Weights of a small mixture-of-experts language model, trained from scratch on English Wikipedia.
Size: width 640, 188M parameters.
Below are experts of layer 15 (counted from 0) of a mixture-of-experts language model. Rows are named router (the router's row for the expert) and show model dimensions 80-159. Each number is 500 + 40 x the weight over its row's rms, rounded and kept within 0 to 999. Numbers have three digits each.
After each expert's rows: a language model's description of what the expert responds to. This comes from a sample of Wikipedia text that the model never trained on.

# expert 36
router:473466476521512475505484530446545487445460454523546554573476429457474545464463463476514488571523501497496445479434510496460540501559568414495491476493435524450534537489474484480514499508501531450463514441546513477459451448458581485471506530
What it handles: Capital name starts. Capitalized first pieces of names, especially after Mc, Mac or O', such as Mc-Ar-thur, Mc-Car-thy, O'-N-eal, S.

# expert 22
router:474477469419556452539534495434566527511381537545561481531485454436503519518488455545509452500511498463466429538493491561462516597515531527565579492615459505490584474497472550420561488536501519546456537487528488400530491474492538539532457508
What it handles: Verbs and their prepositions. Main verbs and the prepositions after them in narrative about achievements or careers, such as had, took, with a record, compiled, reached.

# expert 26
router:419515509459511487484551544455480531452541467557477537489475472500525515561553472506507535516546521513443507559528516439500500512536524496483505507527428516521510503494447540462486522492475531508531505442517467471470483506499553523527519553
What it handles: Spaces, years, table markup. Bare spaces, table row markup, coordinate symbols and year prefixes like 200 or 201, plus some suffixes such as doz-ens, Init-ially.

# expert 35
router:481504508492476456478527525481495495475455503524562526561487478501520533473545502535486458556494552449407485532554503615435532583548513493484517471515428558469478629472484547508438509474506541492496491472560521438484480458437548485520501534
What it handles: Geographic and numeric data. Tokens in infobox data: superscripts in km^{2}, area and density figures, coordinates, place names like Washington, Hong, Detroit.

# expert 34
router:509482426476450458572563497498516463533482458445589524519493450462530551509455470434535523503551537454463419507496463524499486562526498473543532514532452541522569490449529557521528473500473433516448453498436507442502455545481514521505554467
What it handles: Digits in scores. Single digits in match scores, results lists and table cells, such as Montpellier 3-2, Stage 7, 0 / 81.

# expert 30
router:520475508481475434526516488513534502482420497555473574523465464550564453567515485478526546569538487508486511528532501510511466500528508483556480491532534529515505516432457531462538505591423440432461460469507478460484456547478580546477519498
What it handles: Pronouns and parenthetical starts. It, There and th- pieces, often right after an opening parenthesis or quote, such as (age 45), (c., See also.

# expert 43
router:475497429486548399534539508482527529407440474486514486488513430495463513507533478500493475523564564476464477540450458529502417507544519430536546492590469587398508493490531501476496582510512584472458443474539531477497454491485475524533459435
What it handles: Descriptive phrases in openings. Articles and descriptors in biographical definitions, e.g. is a, former, Catholic, Argentinian, politician, footballer, largest.

# expert 47
router:431524490445520524546563458451537526461468516495543534467473463465505525517476443417562408553476460454452390508521502546485518511506545542536543498558444523540560568435540533480507566501464473481501453478482467478465495445461527538481466577
What it handles: Conjunctions and temporal links. Conjunctions and time prepositions joining clauses, e.g. and, but, or, until, after, before, since, during, she.

# expert 7
router:484486456467507397480518535426482466453460446559522551559492470473525532551523454457560453523509489444508443483519452533490488544513533478478507559517421521495526570475477471478544530567433538525510423431486482460496460453487583515542469525
What it handles: Letter M pieces. Capital or lowercase M pieces, including inside acronyms and names, e.g. B-M-X, B-M-G, M(olly), M(ensch), plus other name fragments.

# expert 11
router:502477483485480491503558444476573500503484496520492562531465491485514529529563486521527460507514566469432457546525495483465542520523558426528550528512429547433507517423465565488547520555484465521478497463548488490442417469478532530468451474
What it handles: Commas and clause punctuation. Commas ending a clause or list item, also ), and ", and semicolons, often before and, which, but.

# expert 10
router:468535428477449465565529454477520527527490473514553547607562425533443551480494507484506475510536509495453497526518512542487476582537543454512559472525513541508523551503496559520487513510514529463476532500480507411503446497484490510496491478
What it handles: Name pieces in tables. Personal names and word pieces inside proper names, often in sports or results tables, such as John, Roger-Vasselin, Gran-ollers, K-urt-z.

# expert 16
router:435515445403519502564574497445582532508442474506510508536503422496560502437518475469553448540523492506482452489472514526461520516563504539562582463545500510464514517500468547442583534520484483454432516481464497492502458491479534566499497494
What it handles: Infobox field prepositions. Prepositions and labels in infobox fields and tables, such as Edited by, Named for, Preceded by, table pipes, such as, with.

# expert 45
router:535525420483540462587540467518544510456480523534477516523502414511497504587476460417556471537533529434506506485522531512452534527562531460499483489561523495513488504509518526471490578554501521536477429468508553529455484504436550496527553523
What it handles: Geographic name starts. First word of country or region names and titles: New (York), United (States), South, North, East, West, Royal, World, Pan.

# expert 23
router:441488466526506460550557451433561476475472451591482549470487454425429595477487422507474464553548500509498409447468501508463483546580517444467472519545454488461595532466512527519514519501442478503495489508465499494429483536501588516507526552
What it handles: Name-initial E/Re pieces. Word-initial pieces like E, Re, Le, A, re starting names and titles, e.g. Re(becca), Re(bellion), E(jiofor), A(jax).

# expert 3
router:509474432496551479576503490434550496501478497559553499568504429462501506513490499494495449584514496427510461499506524522446484530534493447522484450520461551448534484462471534509544525553552502463437455519530493452512489466403594544489472550
What it handles: Name-initial capital pieces. First capital-letter piece of personal names, mostly Spanish or foreign, in lists and tables, e.g. P(ablo), D(uki), Z(ion).

# expert 8
router:527507434446531489490542539474492461450482560584479531460472459520550550560519414476528480562499514522459409453508444505553509532517518463504528457490509451506538523461503481492542508555451450472413473502527514477452529535476600484443551491
What it handles: Short consonant fragments. Single consonant or short word pieces starting a word or after a hyphen, such as -n in seventy-nine, nave, h, km.

# expert 9
router:479530432434536457526567448542534526457453489462512474534556467507521515503543522471493522560536562533503534490502464491522468567531479483504474457567499520451461518475512510550514506527510455469515487475485525472507464550507511505529515494
What it handles: Infobox field labels. Field names starting lines in infoboxes, lists and section headers, such as Date of birth, Story by, film, album, Type.

# expert 6
router:442535475473498468538514473490575432491379489474569486571469456428483545564475524470531460569432479515498508509551518591444517588524546442520557532566479544501562514462504543482596503512487445488439520459450519469532455519469520499486491497
What it handles: Dates, starts, releases. Prepositions and verbs introducing dates or start events in histories and infoboxes, such as opened on, began, started in, table pipes.

# expert 15
router:427529425431514474545540498513519477465508460538595562596511467467471545530492421545571503518555564479491490563493469541475518581533556431554529477497503521508588564490461532494498529515463524468473493487508482474443455480464512558487482466
What it handles: Space before numbers. Bare space tokens before years or numbers in prose and table cells, e.g. as of 2007; also == section markers.

# expert 46
router:429471479496452463540501510484504480486512431474563516541536463466495515509523465529559489502524565471446436519523501564475549518525518443492546471489505574488533512441455571483509503517453523507438543450504485455457430495455481516508477532
What it handles: Table pipes after names. Pipe separators and closing punctuation right after a name or value in tables, such as Marcus Ericsson |, Flint Generals |, (1997).

# expert 39
router:488510423463460494569521493523544531514462451524507521599479490473494489501526514467554460566519556492456466526506460511449509542533527457522537500498503570498533535520477592489460519529516535511471491490481499471495518485479524557488530494
What it handles: Organization nouns and layout. Group nouns like station, team, company, unit, mission after the, plus line breaks, table pipes, and colons in infoboxes.

# expert 31
router:455473433478507483505544487441574501462410451467501523583536430404435509504491468542530506543548541520498493503487470561488512585536510416552556514570465540462565527444482493429582525506529445517472513472470535450517484496503525519500455468
What it handles: Passive participles after be. Past participles and descriptive verbs after was/is/be, e.g. known, used, noted, located, reported, recognized, often before by or as.

# expert 37
router:490541449469469473584532481512480472486502461452542544585528430466479562496509502466548468515565484468434479484520478531448435520499502473526521506535489476507513582457526479531504524546475509526469449479469571454499482501450517508481499476
What it handles: Proper name pieces. Capital letters and suffix pieces inside place, club and operation names, such as L|okomotiv, Oper|ation, Municipality, District, Form|ula.

# expert 33
router:451551432496493473539519508476541450473486489552543546537545507525537560508537418468549454480552509418399454471538446528507500562491556442566554497558477544533497566465445568498483572480542462465483475452501485501473434406499528523505461513
What it handles: Numeric separators. Punctuation and pieces inside numbers: slashes in ratings (4/5), decimal points, en dashes in ranges and scores, spaces after commas in dates.

# expert 27
router:512489457489508503545463549478535543482495496485477510570504414493514551473570510522545454504498515488464434490498457576494493552553568467545516508509510470498497522502486456508540551494545506455492493499524525512468466457488557486509437510
What it handles: Mid-word syllable pieces. Inner syllable pieces of ordinary words, e.g. lon-el-iness, sol-vent, Disc-over-y, Rel-ations, del, Bel.

# expert 18
router:412496439446477497555580529494525483489438474529511525590494462457481511461478461456455454498526530444469466494529436567475471528547519510560595431505483524515562519480508542463567530525471528436420497439502498399448449473505513526464434487
What it handles: Clause and reporting words. Conjunctions, relative words and reporting verbs that open clauses, such as where in except where noted, that, when, said, contends.

# expert 40
router:493513452453548460532519481468555478461401491495530525484472431403508543558458486474498425464466460500432427497496479521433512628521545463505500534571476493452539545488481544477502495459489534516511480456548568443455491519442556558530472460
What it handles: Common adjectives, word endings. Everyday adjectives after prepositions or articles, such as free, large, small, New, plus endings like vac-ation, outrage-ous.

# expert 41
router:439504442504521448511486469509500435451467419544544559468505445493506520480537491460586508534525524465463499569508510610501465557521518457456534504560467513435528523439452522516526519495436480473476521506524528455455486509421525527476475526
What it handles: Quantifiers and fragments. Quantifier words like no, every, each, all, one, part, plus word-start pieces like div|ine, b|achelor, gradu|ate, wh|y.

# expert 17
router:459513453480505487514501568474539516456491511571505533587461483462540516556601497501522475521500546492462423442475443510450510568509470458501487525552420505414576454415470526511490539562509519494517487448479442458416494479464589518475505551
What it handles: Initial consonant pieces. Single letters or short chunks beginning words and names, especially h, H, f, F, Mc, Bl (h|appy, H|argreaves), plus en dashes.

# expert 44
router:490553483492535482534484535468498475459445494487596515491481447522553551546527461482536409489491508422459460496546471550506502601445537493591561505517468528508556554493460523477459567515471518450472502440497518472506494481478493481435511583
What it handles: Time periods, seasons. Time and season words in sports and history, such as years, season, first, Cup, and year suffixes like 2019–20.

# expert 5
router:478491466411435466547540466521512479506485457525579550563512465483551495445485499538521519503476541452442471519540472517459507571526519489525575481527502498528512573450491502458492486553490519532432511476471549533467449485443489548509507489
What it handles: Year final digits. Last digit of years in dates, mostly in tables and lists (195|8, 200|9), plus word pieces inside taxonomic species names.

# expert 13
router:408504452449496457520535502449554472436495479539521542529501490428536518544578497481548506490551584460521410569533462526499438511531524389471528469567442527493540564462460505477530578475482479510476496462520523431495499489436530515458451467
What it handles: Word-initial fragments. Opening pieces of longer words after was, is or a, e.g. dr|iven, conf|used, influ|ential, w|ounded, def, ext.

# expert 32
router:468549449456483443550528470479555565446392462549547537603558463541542487518580488544511479523504510479474466455563506535405481573509536419530553443503447517506503533503449469564491573543472589460449490496512496440488483438474495504512500473
What it handles: Plural endings and digits. Plural suffixes in titles and text, such as Chang-es, Fool-s, caucus-es, plus digits inside large vote counts.

# expert 19
router:444487441442474486548565503474528476521482498504574559559506468472499546542451422433558480478505574443401489508522518540499473567575572467518532493547468486498534547502442523469528511510494543443425502432549518441444473419433569493466518525
What it handles: Quantifiers and counts. Quantity words and numbers opening a noun phrase, e.g. all, many, several, some, both, two, 80 crew members.

# expert 4
router:511473499494454443525617510443515498479484493554485493495557497425517589470549483510499500515488534476505438529527494557452465556543484492500492540592441501481528461467465575451528510477496483482498476466484525457500471535470505543524553540
What it handles: Narrative verb starts. Verb stems after a subject in plot summaries, often first pieces like st-eals, return-s, se-es, plus took, went, worked.

# expert 21
router:446516451526448478561581526513543473475459502534542555527512522509534511516552431477522543522533526453470479484516456554466527537514511487557572495486415554490456581478448528457471543551479523488468442444505469483516486437443540543505433500
What it handles: Sentence-ending punctuation. Periods ending sentences, closing quotes, opening parentheses, em dashes and heading markers (==) at clause or paragraph boundaries.

# expert 24
router:408549437467471505492513548441511519488513507531537513554509507506530561543529510412497491472510515486481477499566407533508528499523499411586501476484504481447546520391532539460445544497495576517494505520509504467450450499490507508484507491
What it handles: Mid-word syllable pieces. Mid-word consonant-vowel pieces inside names and rare words, such as W-ick-low, Ha-if-a, flyw-he-el, Sm-ap-ic.

# expert 29
router:426544529540442461553527475493506497501447480538547549568570502515500559537518460463571471531529523467444450550505487506450541542557554477482524486561453571509592537476466585449496544574460495504515524460455531431534487449466499533495518542
What it handles: Copula after subject. Forms of be (was, is, were, been) right after a subject like He or It, plus century prefixes of years (198, 200).

# expert 0
router:450476400455438447583546535495497526492424515591529514586541466515485540494534438524478492580506512513431473512525446544433487561483570486527552458495425562487515554453441529458469492533519513489435523510489496515456475440468584500494535488
What it handles: Person-name pieces. Given names and later pieces inside personal or company names, such as Robert, James, Al-an, Maz-ari, Kism-et.

# expert 20
router:488540426450519497559505520510581465501472491565559511487480445406498530492522462482536476557515521485421466535517454585481485519529529481557561522521466531467506484521452549537466534508488496488484441450524488486453482454461502534470512548
What it handles: Possessive determiners. Possessive words before family or personal nouns, such as survived by his wife, her husband, Gopalan's mother, their own.

# expert 14
router:481528462481468411535543481486545480473491441537453539534544484510505586483526465491473467522548565453419433467492482495467550543550568503530568506535422519480526469434487535487538508492498494498461480476520532484445423481483519503525458520
What it handles: List separators. Separators between items in lists and tables, such as and, semicolons, commas, ampersands, pipes, including, with.

# expert 25
router:477511479484504508573543484497540470460468454595501506495543485467520541493558480519451477586515564474473459540462464539515446489510559514539553564588508518539488471458498521460509557557459488480498535467521519454463475462513526529502477464
What it handles: Determiners and pronouns. Function words opening noun phrases or clauses in descriptive prose: the, their, its, which, who, whose, It, The, This.

# expert 38
router:460468454469497448503495508473481477516498494510515514480481477506512560495506486455556560510443498422498430488507385524480511527508521510494493446548508564458493450452516524476533490483493457468511459451544518494503494499477551578527504517
What it handles: Mid-word syllables. Inner syllable pieces of longer words after an initial fragment, such as acc-omm-odation, reim-ag-ining, reg-im-ents, Ca-uc-us.

# expert 42
router:457544477454525483574573453481599521503409449512580565506474443472438517535515462469520453596519512469459495485552496523446526565517537461537553504520491490510584505424494533460519581507454516535394483430506506517461401503441567531441443548
What it handles: Preposition in. The preposition in, plus of, during, until and month names, mostly in sports and career narrative, such as lost in the quarter-finals.

# expert 28
router:420544469470477463540515474465532528476470480512527532517540410536489514460571454466493505544522549475458502529551477532504545493457521436499572508497538521482543569439504547449513484472508506476452521485534505518490460543517504479504475467
What it handles: Place and surname endings. Word-final pieces ending place names and Slavic or Spanish surnames, such as -ville, -burg, -ović, Timiș-o-ara.

# expert 2
router:436534402489457469536568443454539535497499475498551552567517427483458525488517461498550520502526560469435438496508477539449495564591519499512529485536506582460484565524448500436528483484505517488522494445501544455459464500498558466502467504
What it handles: First names, non prefix. Common given names and name-final pieces in person names, plus the prefix non, such as John, Tony, Anto-ine, Non-etheless.

# expert 1
router:466501504475463515591545535453558550453474447515530462562509477459494552502528517481522496550524545505488472496544489528475475494536492457517563506588508571520489508462501552506517501576480563518431496477486481484505477449440486544485578505
What it handles: Infinitive to, modals. Infinitive "to" after verbs or nouns (in order to, attempt to), plus modals and subject pronouns such as would, can, may, they.

# expert 12
router:429479465492461458547559438493542542480486490524508547568527442468492507510501445507543475523547541529451429542491505515479544545497550449512570489524505532503537571497467545478481526498482516476476506475452504437507490503483509501523481496
What it handles: List bullets, noun endings. Line-leading dashes and line breaks in infobox lists, plus endings and abstract nouns like -S, operations, development, damage.